Below are experts of layer 7 (counted from 0) of a mixture-of-experts language model. Rows are named router (the router's row for the expert), gate (a neuron's input weights, with its number), up (a neuron's input weights, with its number) and show model dimensions 80-159. Each number is 500 + 25 x the weight over its row's rms, rounded and kept within 0 to 999. Numbers have three digits each.
After each expert's rows: a language model's description of what the expert responds to. This comes from a sample of Wikipedia text that the model never trained on.

# expert 33
router:486481535527493498492501495538489504528465491443496478528517462533477555507481484502472512482515507532513480512519534471526463447504497508471466484493443531508460541486453439516504530506511499510489533518508477507524526481484495502598515499
gate0:529514467538501560497493518497498515486503500524494517537500516488527490467509494499513469482503492518459501513459516518505504538477554498478487500478525517569505479509477496466501533489463462508485488502497504510525517497440500481514490473
up0:499525491464507508521493495507525510546496484534499497453516548511525516511552509514503495534515524500490487545496504533510486495491509540473517512512514519460485489487515503508523493493467516484510498523504496488498520520557510488481512489
gate1:509494492516489511508523493475497476502496480515508505521446528492513453482512511527546472494529462474507520555520491476460485487499518528504521486483515520535512477473538480532517522503514528548511507478472505520473517512485566473479475502
up1:518473520552451510490472519520521514516532454486506485496466500520453476465476503499501540509452528534495482512511510465508488505515485521499527470510563523490541515459513485521476490502499514525469515482529513493510499492500519523496480502
gate2:484465456511503568522507516514510528503501525507491515528523456513472499495483465518506493497484514507525524508513479470500517528471518528503514485509502488522495492468537483538492495520482488496504439536529528493478512516532466537522506521
up2:534465497463453484509498521467460510466482507522527495512519514500466472507474480500514524531473503480518510483482439534485523529500470533492463536523500509487506499530456522455491491495478477526500502522474489483444497494534506494496486488
What it handles: The and word starts. The article the or The, and opening pieces of words such as comp, po, pa, imp, main (compilation, couple, bourgeoisie).

# expert 11
router:510495542500483497484491469495515465476466482515504480519541475548460492482510479549478475509482500516466500531550537477519494491500510528492476514515488522541476519493482481533537492503540457531510491522453485477513501495474487488496497477
gate0:494466479497482497523514510519498479509488455540472488501532450508467474505470509515471518474493470520557490500517514501506495492486509520493482514526470544517537473557513552511553538544511501475504543486490460490524549507471513461473475508
up0:512522518436471535501517478504458475506533486491495515510485455535468468483505532518521477548568490521506532492516475485502481516535501493547490469493503562548497505535515504485491454530524536518519514531492560477527508507501518544480488539
gate1:516515482475482510551538481464537494469510486483483505508567484521450521480484471542500477497477527547493533509500493484481486508504558504519511521588463483462476507507451502499500506531521441495467485494507507489513533483453469474497518479
up1:531538511489506516531505456450525479472480485534498504533511476499457452468517482476481511477482472517473495495475488483526495507541472509517528457518482466481539506509500477455491524519512503509450499465495476465493490484441499525498499463
gate2:496516453558511512483489502489483444518484518497484495577499475496497457498491505511478486491488446526496488487511490509487488524469501496478505523498516486470485492497480537483521526510432519498515542511493472473485489506506542516499463490
up2:487582567491472483477534489509502512444530566524464496507520497508486495494507539493492485511458488522523467514521535511491490496515513463503498493484493510465469551561507524492541509491537507477471502506508483492489501546485540469554464552
What it handles: Bare spaces, word starts. Lone space tokens before the next word, plus short word-starts like do, st, ex, re, did, mostly in running prose.

# expert 1
router:500510494497459489522477522528488469492499482511522494532516442501442484522485485566492496506488482500452489509482510492495444485504488549494512520541515512474491521524474513469492478464502524523453480495478477499503538457487444495488501484
gate0:519521491480493467523479477494508496484530485462496504489494515473438472491484509518535466500522545493487493523506544458529473477502524499451474488482481491531462547509468518510519527479533514502476500491506516493520494525510482430554477489
up0:518536522548524484507513493525494535519481528491498523505505482444513528486530529489514476488475534473503480458476501537498495517433490501507532493516477507526507510513495494484490483501476527451473469525508530488457455537498504466542510501
gate1:457470490541478522470470488483521474531498508532479559544486463471429507507492466510524511499527487459519533502505504498495539527509530525503548482446471551501483521507534548498528508494520503499512514540531507520517539547496509493523513484
up1:490505510482512489516512488487526514531495464514541527492443435500497493547512475528505499532475498439484525494434506503484478490511509454524551452471510521453532544504513529480571486443519494511468501501505476538542511491540492510494492519
gate2:495492472501468493492506441501502491472505494495463487505459475485506534477537505492517492490520506469480465489498508499479476513516500525523484484534474515479411456469493509487524485515497481504514511490498501508549497469527448543526476478
up2:497488518487502539510500477500503539525479524453524458494480519463498502478509493509477504469450497522515526518496478518496505495531503552509500516457498531532483476489536467481482494498481424458486502507457485460484486509504483524487525507
What it handles: Hyphens and prefixes. Hyphens and dashes inside compounds and score ranges, plus word-initial prefixes like un, Com, inter, multi, Super (back-to-back, 23–10, unfamiliar).

# expert 13
router:498511516503512492488544513508488489524501488469527473514493507489433521503527464533497471530513544511515471490507557480547490465480435496450517547507483491500481511514459496485540493471554514504501523480493481488536503466515467565497513495
gate0:496434458477460500500507535499502505518492505471469487485507491522496497510510468527519504517501497503484475513539497483499450526492530532581512461491471516458476477489520508517495511501472492488482510457517488481459527453499442550529485512
up0:524449474497500508489504488464503473497510553549501510530484544509492496460503508501509518520488506498546529495497531534487454529508419471491534495506526473500484459516478526504479518524477502504497540456491516506504502447501516493512467476
gate1:493500507512478505515463494534475525501495529482501526500512471511491510478434501502542503498507480533515499486504520528527493475510475493532516523464480469522513532490477497553477513504487478494490525525505469504505478518501513517520419507
up1:493476510480481550546527480462496494508529513514491451473533511444492529453498505506535519500469441490541507484493460497519490493464549522520481514518536519494519492516543513471487435503509499462514495485507515531481522460489479464548520492
gate2:462506445520520510500485475487519491525527483474507540483520494497522470476480517509467492484486490467460496515505488481476450486461510459484516529497539545544490507501440491489501503530487484528536486516474497535476505524494516426464498508
up2:529506517513551465514492513498527522472477453538509509514512521484504505526507485472483496552503482553522520500547491516528514520489492513500499529507482473486563490498502487523517492482451533525539482548496472467471493499496521485547468529
What it handles: th pieces and compass words. The piece th inside words and ordinals (threats, thousand, rather, 19th, eleventh), plus direction and order words like North, south, second, Ar.

# expert 28
router:491509559503495495489483475488509493495450463503504502556555492554461508489521479530454458498474495520490467546537542455518488475483494539484478530528481498524487520518490489516515481489507432532463481541472488468504499496490513478497493459
gate0:484468480528514486537474496517493465539509474525500472476544509470536501517540471508464483466518549481508482527501520505553514501516522537500519476462472493497516480492498496494501483482506504482466496526515499522548505472491450494484501470
up0:476445455504511456521495550511468505451533488561547484501507508493566463545492519502476522489500506521471479496528483514494453513484499514461516455520535462538487499457498500544520484509506542516524523511497435482497493489519494525506507500
gate1:490491502462494475485436513483448463486490491518484536513548489478458487507479537452525505526503443477482523475517537490543537499515490475468494527525487517486471513450510515501497443485524492481481554492481511547527477496512443507517496490
up1:502499511491509491477473459460500490430496494531459526509531521458475515487512530435531535490506466527502488482500510488509518520496457512520491491498524481502504505516537486465464485466478518512468508452486510488482487479501486453522506499
gate2:482544474551504492514536448516498511510490450544459521473473447499519471527484500511527462476542500494528483464480474516471502464489516462480470491488496488498504474474494488510494510525484462540502522513496477484498560487484504491493493542
up2:474521492521511490473519514510493515531494521504515441487461492506509515442435521504495505480485449531514489485555492482538496539516521489521536504496466547500515499491548513504501497558479479499531530502483477474516514503465439529485523515
What it handles: Space before next word. Bare space tokens between words, often after a modifier or article, as in greenhouse _gas, Finnish _archipelago, number _78.

# expert 0
router:499490529504516487468532524501503468538517500493518496502527470518478522525509469552482502516480514528511480527534494474515520479498493519450456490537508555519512547488524476506549495493516502489514510528491503512493503516485482482527497490
gate0:540500468476531485489521465520528486546541550528509527476514493477515527484504461503483456503482539491482500523530479495504514503467511532521492463495551495533464499449480527486484529531538513471507484543492498493487461508544498502464488501
up0:513517517542491493529504518497512468501514482529514525470505471501497477525494464508504445489501546507465508435552474447551508468478472482492473506535486479483480469490433511470491553459460486500496458495490511475480464533555494508498500484
gate1:474512542544483545472535494510502469493499466528506508442520477453465551497509531486509537501530484474515493554499539470459526499502518525477523540523514473481507479524550492499457534478470537499468495507478559514496449489476509483497504481
up1:495484500468473465491470545497545504487494481467510436494547492470460522493490488494486500475525545532553500481530516531495475496525470543505498489530488518513528483519505487474487490476515511470502511506481497480513510515532533493490507554
gate2:465467465512512481490501474485581498500502521471469517528546499472528504519515488499470449497486538496482494513491520513517502543523434499438521448526494484494513474505528497539482514511470513482493533496501518520515529476508492455518559507
up2:523494500483498488497526509497470517458477480505515498493477497544502463513525480494529446507501472525524513496513518478491516493467498476506502498515506493507513529520561494507512502469496560484528516527516508513486516503463496477517467461
What it handles: Word-initial piece after re/de. Short second pieces of words starting with re-, de- or ab-, as in re|lations, ab|olished, respons|ib|ilities, re|bellion.

# expert 40
router:477487516468471478505513481522507471507486517482510492542484512515496538468462476517522488518484463549479501524545505502497483486506488503471489535533495523533525515495478462533524494482511482538486510507513505521529484523473482508506474483
gate0:487469496474514521491463507543543498506452461517486512539499477509490479536519529519511498479514522516494543492515455501551481501546505513514511478490468528525511541534507468445501481496520456518451522509518497504549537473492504522490500491
up0:521504488509500486498485509482483534499553508486533517490502441471531478525504539455538509533518508446505464531517463529454478510496516567501530501479542538497522479495493544500500505526508500510525469478489518497489489454487484510474456526
gate1:506499497483503479538526496489473509532490441496476511539469475545488515486452489519511490550489484524456509534513477472483529482480480516516555487518548500512487509503522479451472510495495498508471526500563512529524514451472514495493503459
up1:493558500526480535467501529479514481461503524515512518450485510506505503514511519488496485490497492504461484502484461509474502539518480430483476455507466484484529488527465531528489490510517468550524501506505525505469519491448544491511527526
gate2:475470519510537489489473468514464488476506519490471534545537505475509470501491498464508473489510512513527516503531480503514480504460500502450503506511503476510524459539502488486532497525523512507478516493470510499477460511527508417500491510
up2:515517506504510536509566454514537499533535553466484533485509482486527468498499477510506471502463520507479472432502534508463511525505489483478491500518479491502466475497473488514515528494478494525484496508481468449502520457453512497520521474
What it handles: Word starts in song text. First syllables of common English words, often in song titles and lyrics, such as (Lo)ve, (la)ughs, (car)ries, (lo)ss, (pro)secuted.

# expert 31
router:553498518491496495450526528527519497523487485512521493523501527513465522471452413534448480523524494481468482473536523499471481471494472533514556534503484534488503493515481475524529456456531507566476512506486528482488488481461477491506492507
gate0:489505471462500467497507483470457459480479545496478506524504443502515529471527548519531500465502522543503487528539492448514493509528525524467480445498509482502526514485495541500447532485510508482504528501479486515532520520500502472537500469
up0:518519499506520486495506501504477459507515546542485502509516525485500544455514542536519511495501468482498530521509503489541537479470515537510502514481509512539537545497467492508517475517500513497510537535487471519535525524481489473509512487
gate1:495459477480543509490499527494511511509511492501545494545493520480495496454458473489483571497497480542545528551496519482500522495516544506505531495483486500505453508505498525500517472495532495451454502473516493440526509491473473482498491497
up1:487495518493487504447518517474483503507528499509486504531480486507485407492508485496487486528512540521458505493523513501538516499526488486500495506545497507492518498491476519518519484442491461527509487516495499483510473488543485507467499490
gate2:471500518495506539533533481483472454481484484500498498506508517519502499505560480488515534510475482527561528508492512515524503498464509505478463510538537505516488520523503498466474502507478516499490497480495471510477456477516543520492514491
up2:513501513498516503514487529533550481493515503477508486503515462517530502508507528554538510509507525532523498490530491543516519471485481501450455495491493468523464496509485505479463518486520498500503494516478498466511496492478470498504509491
What it handles: Rare foreign name pieces. Pieces of non-English names and taxonomic terms, non-Latin characters and byte tokens, as in Benoî-t, Ho-mon-oea, Yax-chi-lan.

# expert 37
router:527499526492492518474559517508477480492464474491499543508498519501476513512515475500527470528486477521455484535512499489545458498448487540498495507495463512510508551487475469491518515470503457497466530488469532463476529455441464465540454502
gate0:444514449501518531486487518488563517494498568484467504560522521515509500497499531508527529512488462518539479510469473503513497467493473489544504494491492499488545489519508526527496484508484491507475481482487478491482528468499464452477496471
up0:536481520513526510522527522474531498505508503488494526521493484464502459519504476459552498504504495540511485510475511467498509478505546530468489525496491497481492483503492476529507520518540502542512517491522467510556539472492532503468477514
gate1:470519540482496513488517511491524531543491465525487520514481495503503464524514544505537503550542534530468541484509503488550486466491478437519510531484484451505516490502462524489485504480485499557481478500486458529504463488504495475502480446
up1:507504512534499498510536479510506544537504504524510521493502502490536486514518510519506512533554495511518520484494458471503488474519471520522518501489505476480484494503505461544511501522508498534482493543489490489504498507454486466494506502
gate2:506531521480537472486490520474485482512517478523499511514532527476528484529534519501548494520567529540526550503513524512497457496541520456518528536507521491499447505493521502505510513507549485509513525510502506543505497528499528464491465500
up2:545515504525482467491496519487552488562505508482519477501490520492516493541529531522499554520544494485534534529490514534479500508528499447512491486472517525490460489489488471522520507506519490514499512502484523498491482526511540502467501523
What it handles: Adjective suffixes. Adjective endings and common adjectives like -al, -ian, -ical, -ish, public, local, British, political (colonial, Bolivian, Jewish), plus commas and and.

# expert 24
router:451487515492488479474500498530502486505465491492517505509526497518507526509466485509513443543523529480469493502501479476496470499479457523483495506496475547489502513473462462518504473481508499557491526493498499469483508468496459466530471501
gate0:495499514484450492507493469476498497506440482503510506528494504472469479459516481514499518491543509477511514489492493453453468490519488462458475494547535528543504472451518544485490488492544472500462483517507524460505511534480507507516480471
up0:524486574515478513458526494447501464464499465506506482513504487477453506505505540518517488504516438468514480503528508499561498532517504490511529476485474515535534497509528505529509512546481491478493530481511537521525536493489442527493475475
gate1:523487528531554510478476513484484532483538546534461543448478518501488468523483535430488496512547511510459466537518526490521482510484524503511514517485540498504476527463489516494485506480478480513501489507454474552489482520448447520482531501
up1:541511479526505488510562519512504525476482495540462462481459485527503472523506508465484448500494522524514486459502490517523513488500490508503491451529520509492482458496491551525536496511454529499489464536543495510498482510499518489497545473
gate2:491517508505545487473460476514513522561499531522519526490527513494501484487502512526534508501519487514540537509529475507509492529507520520503501532483498469504510486492465517485506438463524452462496535549519444516491516475532515491472514463
up2:441485520536481529519410449505511507536487465530510527473505482460517488515532482518518451481508499514531488516497504454479478507520526494478477494546512440478526501506535487526488498512492538470531538502466463484535482479500504483528493473
What it handles: Verb endings and prepositions. Verb endings and the prepositions that follow verbs in descriptive prose, such as border(s), gain(ed), from, into, along, including.

# expert 4
router:500527523527482478488517462515513433500481489516536544488511478517494526534489472537490512496530531526500450529522498502519513477474487521496533515531488489527501536492518472507532541495523486521485480534500487532517538491511512500513486475
gate0:479464535532481508497510469525544486487536520482515506499426497489464534520453479506498493538512468512472509472469509523501480525510531468505520548496517441520489476487529480532513542502500465489503463533483496490500487513509473496509481455
up0:508484466451513517479525584520496496537516522498491518498527543504507497490534512478494508496496496528499525468480484521497546484511527505473494490481534493535480476497513458479537503520513549543468527493535482504493491520486467533512474513
gate1:504492499433527528516478516508524482442488497529550480481513498511511485511539502489473510540512512534517478467516506486516503545498520459548491457509482486522519478472484504499517510546522528495475531546553486504472484492482571481468507539
up1:496448509548500535530473525496485504500445519492529513479501419481493490493469496520490476479482516479516518521479492500466516535471481475459504499522474507489500517468485499458504448526525473555506576514511510498443510492492500497499478512
gate2:490472486463475503485497518488519487452520470519508552495458462490496472509469499486541526467488448526558523528524497463491539472512535518504479511499499486495500503478495523517493525482484479511529489509486474530544512526503562452487494466
up2:516538550519511494502496511485494501531514506519514482522505470505475505533494489490480515482496514432483475534505505454535499505513501505451503482479471475535546516519550474528514467478505528535528534507538519489521526487505483510450543480
What it handles: Infobox field starts. First pieces of field names and words in infobox lists and coordinates, such as Co(ordinates), Com(munity), the / between coordinates, trans, sub.

# expert 26
router:471489547486464481482497491511490492521488495502525509525507507526463522486452498546488462559516523473447472526518497471500466510495486543451540542512485533531507518502432493505511513450533519496469513519493483519495514462507491490492480499
gate0:483508493505481496500469493491487476469517532554542483523548496513500473481489495474498497510485483466507505532538527432482500470526504496491475497509489519469465479439497458449487483449510521503499498536467490532523512497496560468472499492
up0:466515500489537502480484493508483502511482518518565508499514510535501482487480480513464477507491523506488453503510519490469481477487542502478477453501464496506508530540436541463507482535514490496524478515493470489478503496481500423497520501
gate1:517512487489483503512533488519508520506502518534508489455507455514563487519518508528471477492465491489513510504511479472490534533518523444479510481486507506462491504540479542510501531497490502508509477511542512510524515531500497495538518510
up1:511498477500479510489509525522522529497536524509508463502490499472535469536520508474454475504448496493495466514480479511475513460519491497513496476507482520527501475485499508539470490490482539468504423499515490505479489544517503500530486501
gate2:500519517467480523466528496522524498493533531514510522485444482476489517482470521489539460500492490480475456512485511534507511507503538544462543509467495502466507475507452494472483484497459503520465493551501525494464488455423528489560507451
up2:470501537479475496505499461504526482539510505511492471485450483503498463532467504507514481543492465454479484465481461518498466499451532496489538499549494481503489517495502471475466502531490547498474476531480501515510510531485509522509460461
What it handles: Place-name words. Geographic name words and place suffixes such as River, County, Town, Mount, -land, -ex, and in or of before places.

# expert 18
router:509498512517452456429484468512486473489472446485519500550521479504456477488456481509494501511498524513450440558507522493492513517496510510490484527532499517502506484483476500524505514494540511489493480539455521498503576457473525471509489441
gate0:517466491495479497473508445497475527470488485533488537533519481486512479482498493467519516519437471480505508471505535496574531497527548541463484527537523482501460501471494525526526526462505486505501573524510509530494497567463449517516493488
up0:517479471510497508502483488502490529469475480510527528546515507477501441486466456486507505481460472543485526512516498482573532504498486525448550525490487534499526519478504546496485509477554476511456507574459514534497490540484501487536510511
gate1:491474439490471452474529488540494485478489471484506487519512471470531503495506533517525484518472483478473481513459527553544527487504455498472531503453478480491500509475516486528530494517501463503472537499512518508476523477488482465532486478
up1:483524553520531485474481498462521499501499529500552515484459542483527490516493471489496505472511486474492516517512471473489510463499492492506486504526497522508489472509469536467484484495481547550512485489471460526524467474481476542469518502
gate2:490513532510511473462515465510528465508480498510474480488483475553453470518500479510503519498456546524503512526465513505491503479496485499521522475517509487471503471535525509491535472532528508482441512509471488561520497494486525473506496466
up2:486489531499508453510502493449499501481510469505484521508497520495496484505500531493512493492476552462532536519463505501518483519527472500478505486466501479461525477488494490505482451453505524508519509496504490544570507493497542522491478503
What it handles: Periods and decimal points. Sentence-final periods and decimal points in numbers and abbreviations, as in 1.96 m, U.S., St. Louis, 0.10528°W.

# expert 30
router:541502537484481483461485510462508478525494480530548523513519457517490520465496482527497493527494508514470472537503503454485460476457445520512507507531494527516488504496463521505506450468544471494478490518496468506515501471438493505516444520
gate0:516517490492463478467469472496489501500475520478495496547511513467504500475477440469493526472489491550456531493464540492489528449536481507472460490482452544504490482504458518478473494484507495557530474495499512486545487464515513526459504513
up0:487540543503465456480525527513503515476510540514509488459511492496485531467499486476493500470503534542456523489471473495446547473511485511542500538558510458485542550497531518492504505488470528523517476503459519508482516483478502495530467498
gate1:533480545501480460477554484456492499510478486513454518464505493517500468501472506529499494450495539472450530475484492496524527477502492495461501487484515517496533499455549489497515518557489517485488531524521506517472538518545505524494493491
up1:477506467464510478474483469458483502502477526489546494555480489517506508539462523531520481485528477475490516483516513503467532483488528494518478474504488535493519513522510464518489501489521435506473491475485537485474521468521528548519528511
gate2:538572468470503491476493500517539498525464483512542531512475497523499484514462476516515551522478509493512495501455516478504535515484495458481476528511551487469531497500497512489516530500472454517512511493512524502491468518524529502524525480
up2:484495495486505492526534516464485497457527531529519481535496518480487490481518509483486513493534483507489518469502501482482534467519501492463479488457475485519483482528499497521495474439497507518493525520486483499518526519444540530496483560
What it handles: Table pipe separators. Pipe cell separators in wiki tables for election results, sports standings, shipwreck lists and climate data.

# expert 12
router:521506530471475470448531495511485488489473478517497494504523507531470518473512503488528486512496508513525468477504490492508461473508494531496520530531513529538490477486470495505527517458535481530481494515491526466523524473472487492525454501
gate0:533521452475485491506488496538514489486499543508479522499508493464532451471446508531508494549504463515475487516525528466520490504478481529520520463520494551520518458484443520530458488534531507471482474565527473517491516519558528496486475495
up0:457512530488494474487508516470493461504488516495487486474502530478508467495523509508503471497537467481485511483492479464456488507518515501516494503471476504497510455511510497528536495504519519470453488491502504513484513499490526472521406503
gate1:508522516535513526504508488480488492525506515530475537502503463508478505507484456485487518509468482506549504500477550496510460463535458488540521529529529535452485507542560499515489525479488486490481539519495483478503505534490480511526509506
up1:536477565459476549526518496460547529512434480503462492511463524478512528510532504481502534530474503500517470492457483502484493531500466485476502493516479520489541545495492504464505486501483485492499474463450493521503451464490515487498509492
gate2:526494497518516521480520502514529463512491523506527494548509490494509505531500503472479509517511513469471474461513495515514514469541561487473498482494527507471475468496494472503478511503523465503529480477505486509583501503457495514507512544
up2:420508447500506508494535479504492509524525475492477482498497499503498470519545476490484466523504520505507520526533500522495507532497564498528487493505487476509501528479507480466490472483502501487457511478491499469502510492493511518494520510
What it handles: Letters in acronyms. Single capital letters inside acronyms and initialisms, such as RC(A), COVI(D), LG(B)TQ, and first capitals of name parts.

# expert 23
router:517476510486514526498536488500499465517489499464500510518491507498499525500509517493518479529481524527451505526523541491506473462476484522470478484487482502524516504503496482497537503484505459546467507559487491510515530462467498466546491476
gate0:535515534507514496485500466498482539512502495510515495523532479532475490508483509468502470476484521553514464501476524533478488484550514459488519499526509513474470516538546479507460444495516526451506486488478510501477454508482502491491488460
up0:523483527480511485540485442458467526491509494502479482506467492512469475493438515515474484513457498486523485493515540473525489488507509508511533487555492505472516541497508499476500450505541480497542549457476531515504531510544480443489520529
gate1:574527491508483446504502508477502502529480511513498465531509469497485554483548481508505492542531500508515473482523531519532477527499522450431485550514495459485509526490540541460525480548515493468502508499453516507480493528516511505463503485
up1:479512477509548530470521552544543529531485524476477487504489492546520496443530461501498489517521469462473460539509497535509517456511511469489488501522500464522482507524529536494499503513472501435516478509480468505508471547531552517472488520
gate2:487480503501501520483490507536512458502514538502476514433432474532536495498530545537504495470516530536480489519524540526551492475516507464520507477500517529502475496508473500535496521475493476514509491533513493529500515515525485508504498478
up2:539532484501487506486514528501504496500480471559514516501482551496486495497493490487493531479552495523442503518525495490509468497518533495486466473523447510527523516490482531467481519520477501505509532503503559501472550526485457490479482497
What it handles: Determiners and er/ce pieces. The, his, its, their after prepositions, plus mid-word er and ce in longer words, like Archdio-ce-se, cons-er-vative, produc-er.

# expert 47
router:485488501509438489492537475533466503503447489518514517513536486541506493515468488499540441504533505506471513515514499494527465501496450524463491494519457541480520498495475469506524480465507505514503550509500488467475549482488452456508469535
gate0:461499535525467523477520537494516476508498439494500475505487481529534507490490491521502487510465507498486484501486499549498518487501442512436468510555513511526481499496515514497489484473500524504493510498489510509487513498491517518522435580
up0:497480510450462514522514519477475506484468456517504515507484495511489505516478457534519466499480539513509542462530489473516474520522482500499460488509441528520561512483504475512508518556486524505515504475487505440505540468508470508505506510
gate1:475474536486466506531492501505520491523520511518560458505461516516499496522513492520502513495525477510521515512532515527509475475493504467524508484499498533454479491498503568490440490527513531478561468485472476469485498468478528489459492498
up1:502512477486457483501479529505500493468508507512492495511534499530527526487491523523505514493494504456501502513505497501535497508507435539500523535496489473512548499491491457472526505484496467512492557497493495478471453528499515513539532469
gate2:489504496510495540509505476494525503475523504498477544498509474481506502520473568531488519546456512524500508497507493516518512517478503497525495472471484495497476515539497524515504505487455514493544538500504479486479539560517482515472467509
up2:500506507498510509495492505482530489455488484512484436471520529502490538523524485488538528501521484542511547492484471506506544474503489567515490475458512475514501491519493538463478539512499448534493515552514461479476467498494520477474506453
What it handles: Past participle endings. Endings ed, ted, ated, ing and verbs like made, used, held, as in commission-ed, draft-ed, form-ed, plus Sw-ed-en.

# expert 10
router:515524543525479452489509495514488453474463499505504510503479472554482556515473479515482481507521498544499453467529529500500478490491496507494503514509478499468473498504510505520499502472504477552496470508496516484505505500479528484484456512
gate1:552511512513481508540537471486474489492491484500460516499485501537512520474517486458506465506447493464494514522511512486537515493477504515476513472502475529521483503528513519537548519535492535519497463509522518440509542494574536476506490548
up1:496516488506526476509481476508536496503517456526480501537510496508510506511470469470488485533514509512480508538541521522491482538489509498505476516505494495502467492524480490528477499492459476529541522497507501483542494502464425553493490497
gate2:516496487504513479498494523498512583492505468515523490490490467503487513495490496483543506513508519515540529495520480475513538523489510490494503484487495523513528525496515517520526483491514502478471498482479498518508504511485501494478498477
up2:487465481472517507500533510511507487508484468535506457470448456505544501500515517454503519522490483550482491516516492474505502486526482476446522491453515517493494489455498536547471513493520513511460541498495522520490521475481515509495474488
gate3:477505496483495521504530511460469507484519488501495485497504483492483516516543518519511498479558483489526527466509516505480491539459488517508489507460482485443507473501506498459514474463499501495482502472494468516445535503500487502485494478
up3:471511511486499526487519511495466479481543501504541478480497451505474530517531517505481498458523483489481519433514495518461496509516539518480507496484523509447504477471506529497521498474520461522492458501549513489502569549468480484505544510
What it handles: Table row starts. Line breaks and the first capital or word piece of a new cell in chart and results tables, as in (S)NEP, (R)PM, 7–6.

# expert 16
router:464491520459522493517495515499501523506456451487511526527520471496466491478493496508525497497484494529510492491525519477513492501488501494491471511509510496488484522501456489497535506406529437500461502538487528508486500473496477453544486481
gate0:498480496482537513519460519494491481544550490487515529463499516526527472509485525471475488513495520525472534496507507489548515514491459570537519516497474562523522485488477508512540482476518534495456490537477498488521504531450464514537432541
up0:490498471519497489537501497518472496493472572544484483482514504505530477529501505458494494473506451458537508499511495464511488487490456518530508531494494511487537450448529501502497493474536532524474510516473519529490492522508506520507508514
gate1:519471517501568537528544461470517484476483469487436505488507520494518516486516490534472521534560472498506471482545476503587488511510539474527474528514506505487497484501483497489528544495453456497470490479470472500492502485505491511508573504
up1:478464459490473522514519499454522490495500490473526470509524542467540473478490478454475499459487528509454503503443540474512492475495543527522513507487494506518456562487511497497469484493479507509506501509544510532504494463575502495507489506
gate2:497504478473490514529508512518507481443465478548455490491511549504483483520494488507496521504470527532528523501506492485462505514499490496517530507446485491483549447486480502450461498505492476461500469507494493480547514528449488498540536527
up2:498498488543494457478482546499496519497467444509498482490486513468532523490493497483509516492491527455517549481472498511499466509482507535524466492483526505522532486543506518536417489521518462509526473479517492509499504504466481498535475455
What it handles: Mid-word name pieces. Middle pieces of place, people and organization names, such as Ar(ad), Az(te)c, He(ad)quarters, Glas(go)w, Qu(e)en.

# expert 8
router:467518521484488490462511505468510486506438455459542508494509491518454564488499500504491484512493503521481478513517489484508492489508506547498509508532441505523530503478483461513540514481493512536448476544500526479502510447466470492482532458
gate0:509522480523484510484542514471521529481516479526518496460490528492473519503465506500508515486526494545481498490492511490476491416510495504524522484513498521513477496521517477545487473456493506497519504511534503510470543497507456473467506518
up0:507490496542508484488482468479530477520465527499505475523472506538514461515511488517472492479491526500506500510491510520526491506469508483465473489513527466451547489493498489483531533521498548487491521521480501480488531482475498528474523500
gate1:460503483542469446480509491507503463496484508471491513512456553516556538477471523534484486475483475526495480412526500541520476511529519488465512486476494509500489482511500509520488481502491522479539554514470507469476524542491506523501502509
up1:492474530464531485540479510502513454545507504535480498500492519548477459510461473514490560538522501511500487519528488480525488516526470461442495503547506491510466523519480560519483498517473460476479524489501478474518504461510520515507500497
gate2:491446501485496525498483525491491462526520520516540488469530515507457482512470506499560502502516463463523494504490505488512486470519495498505489498496507488525477506458533516446528517492475523514503533515503440503501500450548488500507510498
up2:509480484497506436447514475526486518478478480551503497508511527533477496464503499516496550482513491540511519516475476484496479506471537481481467496502489501483484512537504532513501507509460503490512540474486547525515513514487502527506500489
What it handles: Math and chemistry markup. Pieces inside LaTeX formulas and IUPAC chemical names, such as }, \, tri(methyl), me(thoxy), plus $ before money amounts.

# expert 34
router:514496538503495476496544467489511456485452477514514495531521509539484543513514517494516489564524536490506484472514503494506511447481488486494484518542514492526530513463514454523547500470530506500467533522488481488560495464495506519542479497
gate0:520494545442501508445510521491525493473497510489443468496530500540466525494540489524526553506503505532531480492441548532524486499483531456467537483493504486508476533486479489505483482506502477525545540524518487514502517472508492462524492507
up0:517488487485533568499488507482497501472458542513459482467527495509470497492501502494497479457517506523486453479497512534511478505529540508506474533452477540491480493478463460501518510511508487529534490459476500462524528461495494507498475514
gate1:504491490511494468466481497487500456497555514473548492534497503505451451498467536506462501473550488476519508470505524503463499505480467505524509504488486493508477494495522476500522492504480518508490490475503473510508499554485527493515487461
up1:514504462489483499488516512472512480492527470485504506463485507487551463523524523529517508525503534480526527504526501459495535495480469495462511502506493541488462483503490485486506501517479466545454464447502463480493502540451522470514494466
gate2:452467488485484466485471488514484522461498456466497487471485478484508499472507481463523482515498517506498494514462498511453541470508473512452529454538490514534475480501511445456489496491525471514516500492525497491514494525491492502449465503
up2:510495469573489486494470486554495491471495494500518531539468524514469512542556478501500521500529460470479498527469495515494517498522478500505548536513481512485500455499491467480499508534526518524514464492505490496543534484473507499495498523
What it handles: Letter i and O. Single-letter pieces i and O inside or starting words, as in exter-i-or, inexper-i-enced, O-ther, plus line breaks in credit lists.

# expert 36
router:482518527474503453499537492540481492525473446534496499551489515526500525487457460521540512515489472504493482533550538515529503483507449503520485522537463537513500525505496485472501473488527488509509505529519534515548516457472486457502469447
gate0:526504491521520465502461515443495491494505505528493505527513499513471473491518534480489500488483480528518489532429485488532500491523544467477517530506530545510549507495442479503504494497517521483471486507490486508512471474478460517493488482
up0:466515481509508496492481524501502540462511502516474521501501508500466507504466555492514475517523492548488478533546477517498502510499466531439480450522506517497463475481513497494479472480525550527507497497492485502450515521478519490456517517
gate1:528434480454508522484517473514483505498512463513459499500528478496478528503501540548449474515489493513518473575504527496506523522521490455481505540471465484493486500491484470518492488480530454509490509515480454501478477470519521485543473494
up1:496520448516501511511505510449553500486509494553482475532519504460485508453506518544459438470495527509512512507458471495487516504498503517475519536518490548468484514491481500519493498487465502493491488444522516552526470457507520540518486484
gate2:493527526473504488489535496503496499477480480502519539463507476525511515511521525501524491503498505482479444463474503489501524534514476490550536520542423442508515492524510454524482454471485467519471494481470467505442485510462539470502485496
up2:521515460515482528524489499475530518511483517507500507456503467486512491481506519486449520504510561453476477511554496534512510517498500486488498486530519508529467488507443478515482478480478517468494492487483524478485518451487489555492504462
What it handles: Vowel endings in Romance names. Vowel or syllable pieces, mostly o and a, inside Spanish, Italian and Portuguese names, as in Dari(o), Rí(o), Car(lo)s, Palaci(o).